{"groups_per_token": 3, "n_head": 2, "attn_scale": 0.125, "lr": 0.00559}
Below are experts of layer 10 (counted from 0) of a mixture-of-experts language model. Rows are named router (the router's row for the expert), up (a neuron's input weights, with its number) and show model dimensions 0-127. Each number is 500 + 50 x the weight over its row's rms, rounded and kept within 0 to 999. Numbers have three digits each.
After each expert's rows: a language model's description of what the expert responds to. This comes from a sample of Wikipedia text that the model never trained on.

# expert 35
router:452501450507516479569472653556455511432423523515536545508527562559495541406451545506540447469506483428519395543485512427479517381485511519495437564581443499519487588518489495558490460478471525562501462474581507482528622520450509446461529554496456580541526479480509532472477529504509549504567441501468463614457517425477632583507581469501508392464560449522542420489518474544443411491486
up0:548403461607536453608558564564426487492446488541446428498457562399502493459552514501537404489506449509562527496568469418480472521379488600461474407481542457524457489476440521531486528466551546497446445449594526493494521390505433486445528578557478542517542494512507580458497526513461563511445514496420484494387527514511446503486501494449421495547499386523437549576480476540533427452474
up1:426661502458455467540600533491554439448499476426504539484547471513449603513498576555516495549522476437509565566465515476405415470508501451533552414526549461494522500455500474495516511457390494549519498556488423594417535543564479393425475459472512525445492434461530566502544466448518474532447434510482522559507471464474517571535547442512575532480447419445576535532610517572431517498542
up2:518522497485546568541453697482539508471586519602508584485475527531479518514507467519483576567507488454487490526546556496580511503407457457541416581455434562545546549599579488446449512533520593517442535499553555580535465513481538477444479584497466508529510469548447576475567500505555558595549477566420494543471471528532478621523525518537546498531522589453445495426472482494481533492572
up3:422425495537462453601501459526500515434466422483452567549450447509505483539540495480528466465524444476526530445549552506494557405427436462617583495575518498511550537551499605557521515500500471574417520536546506419585537490499514531473519553441420539519474433426516498515475530430452555622469432513468463502531453532447449508501599520568498453479467463421516369575475553515462472394469
up4:513470477461480563497519532468496541637515523531585492521438540501452501570575545583526478514586499451570506532510518444491587502443487536509526513505558518489474568460457473523531619393474531539547461462520582614454422511433607553428488579581514512516481535481465478474483445497496590499572645536518459593502443469532513545504515475447487516525526510554510441656539481492519525521560
up5:499492499525511493491549472491441560484516432540568505589477525487513541544432536517477464537471565457479392575422520454551566533534406477435420560611404481543389531477501507536533454573485547491487416531520516464489576379509478513548582552491537500526566540513478526445521497558546545474479431516402477533508552445537528435458496387519394443540502426450467477487447383472467455434512
up6:466462424506568578542455582491513580466534461500538541535506591465583569430522453531554496482453579517579523527581530452552553440469508514442490530572535511468420449608578423431439537520486555537561491510465513513569476517438451469523460461499585493570493547410486528509421493478493564623565450473460475527511412482556525587476572488455521420462473418428503476506440571540429504490522
up7:471507573507646387563585576438486563415439566413581553469468420547592562476509480426445408503422507489565494442576557492476532466507481439532498497455528582510490549484507487465485478463503496476489497505506459545504509538524515460533493419521495591581528468495428585462444476567451454478528441512450481594468542539460599487529434540584507474459573426467536458448490467535528549462537
up8:504472445527505450491519526489434440412481517509456527547581464487525478390505523535540431467529472497455479433534535460528549408453483527526599448615442451472474470577415547527467530454507512506623432562471548508583565430437539548428436522470498562509483497466541501475494509520572638571555511473551473489508442463415471511551563502439541547534501398572499462513532460447496489402606
up9:515522553561517567631472521525502460419455455520459493483458522545556451441427540487580584514474442474550407531484553491528582557449451504527457500502558530548559467568526530502463493504508449417540553451532539582508470524485457500535562478485542622519579454486540446464563493510483467585451525492500416566471421613494574537498487410486623479481527518440527467503554533535426446412601
up10:492493490493511507618554478606479545455498538417511497473495513497601509440549444471565483491449446559565470486528498428463386422391433510516525536558521428529467527518440441594478474445570539577592445546494543419526507488575530519533536476519460568615503510476456514508531503512538536597606508570417534557460551530481478595449566594579485483511561539488501512514509493490447480427513
up11:497537421450560469519497549477486527371487492480484430518541452520484519426455505486537533536541486432494422467452513497544496442447499458533511437541401516453530538437499505477534494527486581438573421589589464458498558516485467373483413445471429551616430507504487487431388427581437564480446390483442476442439547470527472507475533457493515476534552525521487401505454432424540518532434
up12:475504486525499453449438491381425509450519503459538453504533582418518518472424577485553491476549535484493443589432463459382441468502550525494498482547481486428434561547478513442577460480499583509532407514604424451540531479592507475457434521522510486496433483497559523452539372502507581538596456533507498527528455502489513400511520435439505505464579489449450410552587536603521445544519
up13:467535479515479564502440535517415509499486458501506493471521527563577524525492570502534493509518498551523521490517488498563512479434414608521461555537442516524564463425540616576587564495484534488468476425436489463543549432469607497433526489516509576563449505467570540512532518582591411520541583496498461601607492436433574528576613475470561528537488495540458444448487480429366507492525
up14:448482478461581490475574494467575481522508507497485462591543537487499568525481516459558434569516517478494536550406540445462502403529503457487561406532420550529464551481574554582458490554501519590507444449499532495570512531552477504516542434438636621400519501505508555350606532517501588493540492584480505461517438508529488533555531529465552509449561497512465503436510501595526440487581
up15:511535534513487452435517560385439531482372530530500536471463534475410504460521466550565483579472490502508512505480522444458459470531510531468585509545467472510597469500490536607428481504586471487509406422470578444500601602466500479564534431495423505540487503467476607490447483490511382498484545540451475558544400502454497541565566409532542502418498474388458553506437486446470446460462
It responds to: Words after the or a such as first, second, same, previous, largest, time, year, in sports and history prose.

# expert 12
router:505443484472495423502417508570598455400451559457562498617507563488399560499528495422473476504560406467536489599478504458463538458486422523543532502557482573508536465471476557493542479447497462540517546433497638588496549580474445468529503498555399538546542417482496521501458524518621505433545495501439477478514562431481505540539549530508458447469513502573525484510501460530466434605401
up0:570543597426493518501468483517580450464567554461566506562567497540486547494505459486525431454472469398472526510557589475470519465590498451459483462403492449478509450484442530516490555474515456556508555501479472481525617432504528497499538411444483545531561563579488453461442539521515471511498555407462644487430512463493526445601491514441398477549482493490535396397495441455504382494457
up1:577489601439442534495499512501460508466504443450504481499490490481496512518478517545561508518507421521487502478541447524423502446475497564486427442507514412543493532548556405543512468457483522571537463505509506490443459464331462498480493476437422528459401539415465482558447604430536475492588507496417431577422548507462517537555490537462557555502500546398390578432611442467438521509427
up2:629558558514541442405539471565500515522487492477569453450614544507571501504468532429561504547517440495499490516516544501505447489552447520430517448575569499436465501556461420468501486498466512532498534465536595486437493607456445391520647486503486586514435431531453477480433494482484514479508472550386454412515493504541400538504619522520605576542579482502507485507490521482503541501463
up3:533504475578408521537397508521459474603525525605553491581499502458404494450547541461548465499401464472532436617516476420460501588482494529529429522458514455492433556517499525415565528520456566448533456450561376557484533489428546506501462485467467534421597524527530553498571517530431548452479471405476510502448461491542478461477413551460530508499592567490486551494448468421435500447468
up4:431559545487523551584565434440540393455464513549535401498542532454429512514487466465496490513537591506538442360478502523507541531568458426445570472387570506518543500474492461563511434539537501475534467450479541494472491532425522442428490476435529501509525486536484475459453503577551382460483503468547564587587548421570449446541521423554473477481476468511473559504387431425465533517575
up5:516387506520445506506455467505482530511458443493514387421501397570508482532530564507502512447533489541577453516567560514462481522521443484570406487470427470450495466419562498537546568532535492537541477423561606440524475549424597474459476488517467554454515573483414447482507538533601481469467499549505513471522636516437514576555520531525412412472452607523492549521398456497460543488443
up6:552479565490480420512495546512570561505428481512515444514600526482425568531451507521545543584428539542580455565456477516491502453556506536558456449577469487435530394508471464507617545476420565558424519461493575408439500509514506573604469556613493577543508489576533438539546481473516407501527474496486458418550574488482579548502522546576465534556515551524457559521501461576473462565484
up7:433593501493508484579484467513517453523424567518473465500483588564497494464544442412485441474454473504481503529532532455485516465524441491533503468535578505520490496499530555440497510484464546497493559438481492571537494539576477502501389351566527538554552411451506593523560497524643468439553557517485486367474440416465422449536485448513470480553530454537510492445495504480451368609427
up8:529508474534471543489569442523448500381405564384509481500466499531556489530557479465429495564500490466429433565577403572513508534504464504529482493374459505624480476463489517535542544442538479488522435455462580490487433558492397451425528592463528489455513515448510448466499502453477560516582450529500514483482536519550571544679440455444515494508509516508583468454493399517474459527491
up9:518487573469525480469412464535574439456488435515442545491567510457503490499512480458550481526504550519475489549561495560438477439615443482481627502589501391490572474512489518460438578470532513532483504486614542458506508522470448546493428413556505560563550542471571576489495461541490454554484505565499471488460506520351493477604579529466454449486401529420560512569487454422543411454495
up10:473417518453422430507549472466448491491414490436522529554599441492484493560552455595580524478537471483499434549493523521395457434522473483527409535500565474364505479442547455515541427493586489465583444533483492543498483532434482424533573499543442516544377491507491627531465480491407395520540447451441435449504603457513470443526514487521527498488488469468465449456430464461457484552471
up11:571588529466500504439474513424564459476533480444450543462523444501507520466444508481501452419439430482536462484543499481515512460418395547437517499489545581533484470505526547510446474393491524465487370551636494497478664410496548512601525495497450516490494430543469527451497529433495395432526410502522498449497396400422471442497492533482441476462488515527478498547477555530533462567451
up12:523498557559525479477582510536470539441506570465510396527493512476399591445473489474478534494477474418502496504512404397569477536467458540468506473453539461419436460462548516522566424404535541414468481517589574460433462499452522522486444534558443573542510466528575460540472491559483540539565491392515528438550551548563592575521573468514536485481471456516570358537441465481438481436530
up13:539445562531547466569371557604468468406526603481523394501454591452563441500526395452426489455478496559384517482540494571495595497480472485631515493506518457547535497546463513537531505505520468505537469485459521546554586580519455514506556517487510508525508471560545546486525526419546481459489526540493611530603490434558478467541543587529444479474544518523509497413514539489485464602456
up14:513519531507451576608542465659446544451574575463474462531642566538557468436515539486569480443531497467545523573518453509532490469516506481518489462480503530460508637587458557459516518597458551474528436438453594560485548485495550578501522411518558495547542422504572481581496478502510459508569543579428511501498507436502451592499471439459580523565510454478546465476468496535486490505444
up15:558394583550503455519508499598624474495476564476549504561490553482457610595479454442495560535395514425456479559549529464478566481424573537570473488487391556530543514491468425469497516621473454494449545517545524480520453564461448566515547547583458497513534482521461489515501500473513437526576511482512519497566632456437543567454522485469532550537462518434510525467461499434450406527437
It responds to: Country names like Germany, Italy, Spain, often after United, New or South, and final pieces of surnames such as -sen, -son, -ić.

# expert 36
router:560469435485474387513465610540529436414486519508496485529527537474444564489521540479505554510514517446513396615454477414424502466547522573496445468462473475535491487529437538551487514534518605507558508500466515578485565516456470468424573533511399490506600407498542471477436606540548527479585515445402463512408531491473571592587523500535494432454469490499477542591533465480447509523418
up0:538486495553414484495478503536564375556581581527462532484543587528502491460459523489611426558485470552521520505461455502459480430508473556443612513530600458538555395598575596413386567515482501508475560520550576519455526505495505436375622387496437515442481542484526501521506526489468523432454540441460523524533465526500506484492486522497511557433489484484480487543491559546549492454536
up1:619476476530489502488571452488564425602499540496478515525460518507488512469406588556497513455553497479465467521559572503497441574529442488479554468557520412430541469504482463488515479550492499539471518428584571487527565426555491438389513526544450438485509566604468471526514547651523469512564509502466470595437516521559539513490575561520493525435534445447548575551434484535648470523477
up2:508563431548529597470547502358453467490512556428444484617627526438510478532444547441456498436409472539535518502439374486518446471447439522487508548554494533545500554532427527505494551541503554442481526526605478572531529505549544468483486499566516586480668522551563492498514545542567467469544510589534426551492471481541483508549473519550501457562516471470444563548537443484506518546499
up3:464527480524463549512529405559524550565503462434509435499499523483479543433554538488467393517523609409496454484509440517538499516538439515445446592521459455517516461565456450564408487567503397463457559481564601420483547588508471507519499494477456426531496373596595463499449571525500419532583579469534548562441568489485500498520511435536531424522560464448444547521514506531531534445563
up4:571530510624468452592471532474526459561520480555488441539564490503426510548552424555574393480463452477495442619434519424462492553505467501472568460509484571554436422594481447593494508436539538525492515527402514476510429634442475582451506427514564455531479493494546481506468504554437440542486578486407508591490493563532476579538494508456533481504472539508476461530537428528501539525567
up5:483465523461537386549417490479528492519473448502449465463562533491529480474524538561522498540448467509515455546517543509407536481414476518528337658496550427467456451544526574561433527509515567493474525459552550541506490442506577482420442432559445458395492466510507477541426552552508503604550513526439365543494539537533504510545476560503518414481505573478480604503482523477509500413463
up6:521514517482508503500474518517415460535507509483540439509488573481504436476469484554563475452391558454475499502435531452490623565510556520507489564509557577584512525495485578513450551501468508487445530517447551472460504536537501581408538534566558512518404570486499506651492590544540414526545474387508378533470511479477581505550504470463482482411416493491510555512544427419455529505362
up7:506541418513584498477450574534463445490457477472500529446411545511556496524495449438550468554527514537422509612487523465537449560516405467525462505475439551583558565619488467514439530574495521527528541550528563566489454462561415539449566493552513469615524461475450429421549557549558515445481498346430407596460510454522524498496529529560601520495529548464476518496465451500466494486540
up8:555488581554493446499409609547458494535482488433424513502425433472559497573473513569516486452473565468532458522373447545455488537512545581420503552479571438508488450478498527460494598482544517533515475435448498545375553528461524550502544437499442460465590451480494480421448613524566511484596423518448520616458497413525478479543508453513526512493515507494406510484541496496492574551407
up9:565516499607488418488512533540545508526539542477352468619513518483522453426517556605563521523432559471479368454528489535466533475471498543489461537480536554560450422556472481515500547534520470581489467586420551524522589450472440473458573498478547513514571472548510505514543498408464475580528502476473559548460492419498560529559648563479496539463513543571456539572528431534522506466461
up10:519489420459436483500458577529501418603536498502572476488509493458474445564475444489481523628481446534466444454400492466394508462513433515424452454425452521544524473500449524508578436492578565527540448478531443513501552516521465436481531605522588438546564545468542382540466522491478529467512568384469473519479592477490451530552560544448540514482547481466392446520501444440550514483404
up11:586574569542458453470523537495495427552454485441448543524511516470469421496511568448569564494502430371539530586501465481467499499436535483571506515543519506482467430476531537527453513487473591614545413585459540486494504435516398459477535588521484502490509409588483536507526561438576489482554555505493550597461488519414584549546539435530469498515497478598508607595560470461491462470441
up12:504452590523574511603505538572548444479528416553457416518507566511487472517530546457512517534533460568466531510422459517553556458525606558522525494512519459475491539458398588443511481493485562560574511480568498580555546449556561494535619487500546441567524529425526475477448514549505499470472527443446530450541369446580431566524487504467514444536461469470467601621493532427424504537467
up13:581515551552453539459468441501471440420483558488491576476584492482531508407448445454652477411507508486502490530494498562442502468530463538441576452578530469460438509464516496525512536409427485515522446538554534614610501550382523458540552466566497510474588497410472488507453540554438482491422513384439500513400490446486578561550486458516495453439474493472505468538432505455516536462448
up14:524537539585492434520459542516467534529414568588458441462575545581503587497587495575540546464480560550527535561477579513464490479462465537607468599553518580551550572584567471528460573508529559514541485554461539572516527443517550483481617490433539504509426514431510477456462538470488516552546457460502524463432536478515606616535520542479538464515515449548438505573567482544559527572549
up15:569450513481429484543524510487485361461405484546435432487503462541477493483538525485460475531547482394596509531511546514470432486451541679453501517472475478502442552472437533493447526487492483499524486430535531533588505509462544579520561439569442598472627484439512451461490492534541468494493494450470428480534527589459505599523576513494384393536507504443463531492495540431498486427449
It responds to: Compass words and place nouns in geographic text, such as North, South, East, River, County, Park, home and land, often after the or in.

# expert 47
router:503410502492499495524412530494509512436460521393576563640544552521429531444398516423558499496571527483567530527457561418518555481517517586533501491510571510550486520542429486535537400500481534527512492482426561554469511609469432474447531452552538495523514418482470580413491509510550509427528461468420508557410481420429535496488516419530443483441558584541482525514479453538442553561433
up0:474497506509504591465549481541444455494460457516440413445522496488403525517510427546424544596470425422473480552494550478498549566459540499518513494498508406478470525491467503481599430533421647551484538475471433542555474574627485532461424579441552478566521528546537476534524551566460589497500576554475517518539543440435515462474555491616496457437481435525491594537557486528464571460518
up1:518461547613490549500439514509528469483403521470469541574483533486462481404491485397508518499522445492505486529505518486455331495502576438459546534592501437529461569467541516426530466490496617602545487465547498510498504492472474478559532456579524459524628435434477541456515397475480546589497548422558475468408528527470515520507585516464568522546495468475608579491502468556560563510484
up2:489514503539559602578479412506516424560526520449441543436598426457504465498472547463532469531575504487576450479476504523407483533453448680532459528559515396409555441510506485510479498396472506454483499507491556528436490469483545541479439422502499495555507458482477567460455448461520432612484536469417523549544524530428581491520448453383514532540552503524488540516546485529578498588488
up3:551529510499577522562502549526464431412482522478455572529523483461467473481452474430493495462553417453595558433429479591523526539535525464547497496442624482572417524473420541494541469482580564535506492558467525491527426501423466529458479529505458462405468427453434584569530594532597500475537454529510561519489481444462393545475458390520471480619577465558552490487498535545537564490525
up4:515465540541510499531535507494487478512472543450552491499581615500437453451531537470486471367413552493504497489528568444510548504553548564489460479564469496575514459515478460437481474481552477529556570437420498489495516542386474449490563438486510462560471546642424464502497503515538533396562462550502452395413540432509576471627378481532498475565426521497524540531470453500460416512553
up5:499494531499481470441540501481521512510488505387484539460561501450443446424488502458490474477518539382523532523453502531545599487634451492656445486496553444518495474503589540510631466446472516578533525470487499507461468526443419490525465543586512583532393542460474643477497516415461569517560490521514542505518546513447536484522541526500518526456597534552536508391532508545552536599509
up6:536502529511480537414478531554500432545431491474548566537516555491502465503464592507487421523583452504504528564444497527548508527596521549574538575614556587495488604566553486444490483484430516567477560576395507529500519560528412534539571433468556453522477546514531550361551488524533497529603477510445470493492495413439462501505428529509384496527483528545531595547556458559482538548464
up7:514518521455467492481414542541512403463453449333535572675533469563568498465454536449550485552430591561524578495474500499536570491535499534504447552502572569480575500521504503570585407578516560478590486506499577460510535567515482494475549485509484484506531523553512513431523603445554525496524496524512568481511490455523467506523520527431529600496453537486513468484473490563504625418463
up8:515509564505531572562537567499576554523452581502460439567603503454423616571487473528531508552492518512509496488443473440423580505555532482500498513436520530564444450494550515480551466447450453617471395469461463547566483470523518527411514478634484430537541438484506608526541513477513541415491520552449579480375507457532560487473551389553573531451488480479470514498464506456557465528524
up9:533479494554530403538478496548414569540452477520452561548511498595496620464554521559522462534550424546494532512514461414540586535482506423579552392509536581483547499515467519536516523512550483570510535527510509599505470490465513439448527406495509465603471441424436565568510477518458431557518521460451657539493464433553516455474561503548505563509579541482512531509405460527517589554518
up10:457470571403440523485537552505438431411413535439515493516522552435433404514532554472482422471474470490481523567418557490493570512495508576531470476464506565477566547509487506493480454440585565638548499479471516500575538606473414567451413580501563557593517453502554514457477492397552543559530576427473571483463494475481506495547523439427478444517517511454495563536442500482520585512548
up11:596536469522427511500390599433472495505448461512536523563502437517399497471520558533646551561579526543574574438432468485443551529506509532400478528451529548595461528527548481477486513490493523473479496503536483563641529562437441538479513493456450442415426423506494520491484565459414544572545497476526497482449412453478556483473506463519491581555507477461485461505510487559508503452373
up12:509479494360475555530484500427539539480491482467572513556505507434403540410431599520522568530495535546450533577546527500388495511660447459542515531566440571513488522495547501481461437536559502418481565432505582494576473515526448447460514433448537464530549482466455485480581507552500527440536493473574609559502584462534509457564496531577544451473519497545580502495473551517437589479499
up13:488479474527452446463462478484486509560520501467530435574443512519504478511483475539548445429548549513526486551486573463559530455438504580488535496520530401497539469530472520432525460393486489533560507545501528561478501504538418426526567415552569564429416415478529466403482559458478499608588497438630424528601480555495479567558491540452478448403564537557524553481502515511457542562629
up14:500538509484552513468488456441522501523452483531479442527451459592481432486531552539495498537509472488470438601505491499483569519614434546570499486454480553569466522463517553495622486569553467535424603554477549449538513531437559460540446615469569479550395452447480475417445471430452521463562521369486536481461555474504591541525366541477478438517519512418542519520496531458570568464465
up15:541470591395593520535477473484473438447484670550430496580523594539509508482390471446487505489473508481558532559490540446522549519538491564587515532483530414482549515559501432504404449495471535529513558473585526464530461572565500515467463523538492524544481561444464534510511558487574485427459511472533507450507453447526522428490438555601480479414565527441451541532401496520496584609497
It responds to: Word-final pieces of Latin species and genus names and place names, such as idae, ensis, aceae, rum, ica.

# expert 16
router:449425479490469470496416486536560489535518439413472500552455539519491506531514588386446476506556511440506460508438461464459568468472499579556546597559455514538539527579486477450464368486542557537501507473483577479480532582454508420525538572574466528492516434476541511514522599518608471530572456473467521604506471458455523525533582403489492481482532472505446408599475452526498417595426
up0:474412483510469474528389497502531519525444489505468478527473484498674456579481499468492518471522568551566503486505506471401551499459538512548425505536425467491543579537476475445507551587474508526575380500486453530459446492415402496503480557527619509508448511494559484504584481473570507595584505457405559505509360450500545512563505429604488497483494528481513465492474458428471485450436
up1:574519561527515493491526490470513499574468524450477541562471573494435498491454431570492480576485487566484565500573472543478458436444511611491539522503494462539477509471588502442457482498520406503516500516524396465496454489485473443417507639541552506519545529569494571516525509557527561385529498490570467486421594496527489426598493482571472398512459320474441456537513494459488517433417
up2:439577523421424529558519567509547577502588514530526519533484527519465538566519514442417492540648532523578487506512452468551527501625487525483514519531506504533483577465511494466506501572385466429495487457499426457638477511511555464428582465486547543501532443500569556471511528436519447575576520416497542456530460471556539534520483439493512480556631577512509627506491432473495486538470
up3:502496602479503482547478533489418581510560538516385455492510525508441532489583464556401496550598468467499444492522437561457526410499488472530548453509537486516571591462384571544535489446560536473532543399544586526535533474452496475555586499440466502460578480563572436534542461451584506460494516411426572490517493459507484517561542565453460538465529494391450519471454531608508564516475
up4:573397465467442546500474397546531496510536483538440417492546500562588537469519503560522402435449449477506487512505474553528517444469473531536450451420468521430517493573467465528461481479554439491477550445428552426463533600389497454492513484517425467547506449414473426540473491510550556597504417566508569522480497519462597473426550446486493491428499439411489448539479601441470420426556
up5:496470578628494480505453515543559475445533513478468400448661555456528518571531516484542429488532546558561496480442463525562466430353501509538494472555510453509573486501510527460519535502551548581493541467447450532485515535453406418478609525579506519485553504508534481529516499511577475538474480477424555568377525474483444518516551490474472506545566517404435500500504436490625499556449
up6:504423571478439480577488510497536563503536488438499474471515567429460423419373542569446544522550445392464497532473453513500552491466460582506464656538479561494518480479559385535502454538443564406551488424601487471512524501470586461456496540510484602493504530438427513546494557543538470439493553535526436483535448511535496545573562456450479475554590468473477468497487473434486479421441
up7:541419563496552492580512490495505460466490450507479499533552498476517590499491534502566460574410439448461486539478463527473605524548493434499496434522486449484436586458518509533523577521386542589539576540459532530452601541475492551550482561525502524498544386487510508545548602482497512438496591510501509599557510553585442390578451415563547520483550434455586585514456443442516493508477
up8:420365573514554416484467539504546480438542444465438414451578487438481575594516572446457407442577539508536430555544467487539521434440480506514472497568524427461513515603442412499505580459519512539517472504462525486442596491485472492561573533479588403543562464554545525482460566513512477546540531493467571565552591468475511487532522473471522550479540483582422505539494537520535428433497
up9:462451540537480531397496529509465467526403461476430451452442542538516484516481452484491488522566554511584473513532546425517500421359452467469524612571471497514564510501456469472455350513582476518424563421553484424439529451491551453461619480464470544475479433453541504520530546443480416427534440479509571489521546480467507578489577484501438478514511488509391538426466516425529549541450
up10:529594478439460546513423579539496473592465380463404564558501440428478565429548476532457554519483467438449497519491442600446518495544500441537670589535559511519517470439525553492577490488543442524551455464487529428454447521553498528470543560454537554450510511511520398472500568449504455548515461517505494529469520543482468586543544420569508520464513431440516475592452585473474561494510
up11:520480450563479534454558525440502420530552576615470512566449499439481628435431479593580493542518462476594428543443486456523558572417427487496575476545612491566428510529521551546451480480509516498480388513482540415492532440444492452517579510432470504486453455564534474472480633459467486553536463506437447498413472512439446501439463499451531572498544500522468529516470524477583508469514
up12:513528444479442572449610515487458505457495553611507488463510546446515503459491469501458389541531499418505499413545499503435578467563446516511487525355561526504472522457522486519587570562531452481546422481521486524513550482390491458493516502425543559520407544485537554479582519403465473531502564435539515418487507454519529586616453533587476465513526521492402507502469500476515365530454
up13:502536500543562514614417465513478418539580477459482486541526516488472667433562477524515466573561536485525536343451486463490508500517551456529518589454532459455583521594568506461532481483558449448494570496522524479576517454434509541510504566463413500554538520543513398486457590522473561458587473537509545503506558500536594535517463513462566568522514437530563458501416496487504540408531
up14:519507499595522506443473530512498494581516324496546511552470476574519448524505498524604535428434468429539447478495454512491541558596514462519540451477540521488460454606541465464486475567443451466505421459484532519457446470531479594400458491512563539610509489414533446543380464515495436489516517439505480545482577533519513444500624365530463530505530424499514461543557471439498495493517
up15:613575590517446530553549446505490529465525549539480571488457524515438422549511653522554507536513431584475402548514464486546589501498457490368538599514447474516407498490431504499530534532438470554554489425568506502500515452505469494446517493519474580490507485597456570504548500493458538515565475396562489584512388522409426533463482473474473484549486530449494440568521450469481487480550
It responds to: Sentence-final periods, including those next to brackets or quotes, and common English first names such as John, George, David, Robert, often in lists.

# expert 13
router:480420453525491526582510540510568515454406536460566606554568516500331570462451549456455433518538527443503374560525471496444539503475498576452467534502508526499455483518515518583530404483504481481511497477447548500467511479463484485471599522496475496580583477553545526564455590498559547513527470467373467524480571410501479549577476461527497485472481515454529498486494436642453463542422
up0:453462526475498526568529554476461506501431538540459493525438466388453510467458505480470458525545477579498490546481536371449462533442476504481459442557459410468496489596576552497469531562530617498560465534464542529499572521447545538484584472479362505571509520472477619537509584536473555475473533431491441503443541404432448486536519479546589580510530524466514437500513382527446457431573
up1:474598566472552625482519534467514554532462656429539528524509633483549591508489450503527542481588595453457484481458429468536505585454362485530548581506537545510466511478449427520539503495455489510511519462420453562448544447497525524487516422473533527533498500420503438399515474506496576476559429504448526506496466463521433521496539573513522416593537521421463464540461506539513457448528
up2:550460476476448519501536594508598530528492562438461532405539482514517516554474499408455405519508495605474457464477464493483508462515467569373566486477564471466457535600568532513512539579440430570540548514506512436484474509489517400420500549445427518456541514561517523461505594469566510512531580507440435421494466494495464561494529528429484461428503572514482473527462506559495598668508
up3:522488490517544567583487488541438486461490504447532475484525477519518528589437593514476492438516475599479469478512503517432512486534435449502416489441462568671436508477599545432506490569477589481525587439511470545397530508486534706457474555445474535503522494516525491537493573476511463515569486439508474530485468480505517574527531505455455540617461460465539475527586469466399505477542
up4:537447485479464576493489529466549538453473381424565568498561577460591455520586490564502421535559460562426458509575572601441466526466580570557496489498555552439456506498522555511539464554505522513590488435413481472512475531427544530490554461558517489492647566474541525539533557477513590531602489461426503550472484503478528545474486461425519506551434438465490505580502497558498558509584
up5:569522505527475515533539496536490527436410554432465464515423520510445472502482490543471418590465560438536478565520495463466584535548474524498463522486546466534547444602467421511475516532559562525508545513408531473539502482475520540599591374529578638598474463465473387483519498476488503534563579481528486586448465535462521539487421561524548519468461584533554521480506422531573549421419
up6:454501532544553599513540516423482550504508502581544492552489528510455547439423470497505449457502438496578514432446414502441479573502481534431477530476591477439473523496485484476530473503541423479550492441435491490461454517435517613446609582512448503465583556510481443551520597513458506442444510511401417520440345405525469535565441512564482455524526541503549508557536512548431555437574
up7:567457411542568503537453547508594423500537550518439547561548410451500511576500497555450447489566465460500442529417447536488527552574534574500489562541547499520423574544551496479481554508434409436433563469529500425464508480545574490589550548522539550559543485535590484470599507547473507578580512534485455517430531431536542493425573430569545462520405502461531487498588516517452529433464
up8:404471383469516560431585501527633474483489560519556538448552501484443501453492518546609459546455508521471434547521550433480522466405520605443509529496492502451473492577506470510524545541569490521451512444546457433548529508356506467533558478587527466542476587496513449477458457594458500534576476534477468470478498427504507478530502506406550405423454471428599557534457487500470549495428
up9:482523559603535479366451506430473501465470421415435529548449566552508599446461473603536462505404563395489511532469464549551509410560475502491453553490559465476434433506564537481519510493480533554486526521427551461513630481427539438576500529561514452460495503495501544467445544544528430537460455509489399472484490588516474445522462428469483500490584505500501437494513500435446474380452
up10:541432589367452501505427502557492527507471446428486544491473468526382558511478558481476577430504476466450488449469537523480488585508462539516382507576485520539479434456495518450431481463537455393507453483479442589464474511503548532464461448579524425483565543548481507532436567490425426511519457563527554599498479440561471401599549486560464631486512559492529495518530448485540448454508
up11:433502476451535511467550580529471449489452489415511519511526488565530524468441479438593506401426514440589423410439378511493480468490511479517504453430515510506499426456527523461564423469534462524439463489415409508541475468472560547446450505411527533584405479527556583528524555562461414420532495458460539488388513473523509523534490488467575469451404481561439587512563460526455429457495
up12:554464437419447591493477506561449523404448543519546532438530476500484533396428482455483496444536485541544504535470477591426536530413477549475487457604489527526447535434489575497541533497457545514608441573549512482417584484515588518536498433479429498522500438489462480397482546440542447508531438468462397563391559490475502491523429473478402430529483455513565541574419536544495481540483
up13:588489557421592521428573563456459481450428456493440505519577540518411595455498481354543410536539532572510433599511517457536539512506535514427492551480515482415464485528590538477521383485513497430459502520528596549475422474373491416470464573475466455562553509428528525506431495504467480467483486498502515563505564415514551519515470477479539479537453505462490511517505478520537432395529
up14:535498531597434509449525495432491521452468427514442447452555519497440512529368582536481440494495450495536521522483549435501434521476524528534520549503424480542499577536580470568463550444518557397483499516491588519510554467484593495432577416502498498494518441532406479535381618483644545581536478467498529434425476551485484533562628496533544500493490554512540428442486512480483471518499
up15:501452430571626504562508573518513502476506550404522470488439500558553607423534467472493476577477549536455474429542468421528553512588504529517556490474438578497489515510525505524484390503409502472444490452471446408514524510578508506488531508519586441545544418392470488599420496427469494529467441506418514520543484578539462440523462487522493565565578497483371542533536482566566526546498
It responds to: Noun suffixes and nouns like development, construction, University, History, Education, often in infobox labels or institution names.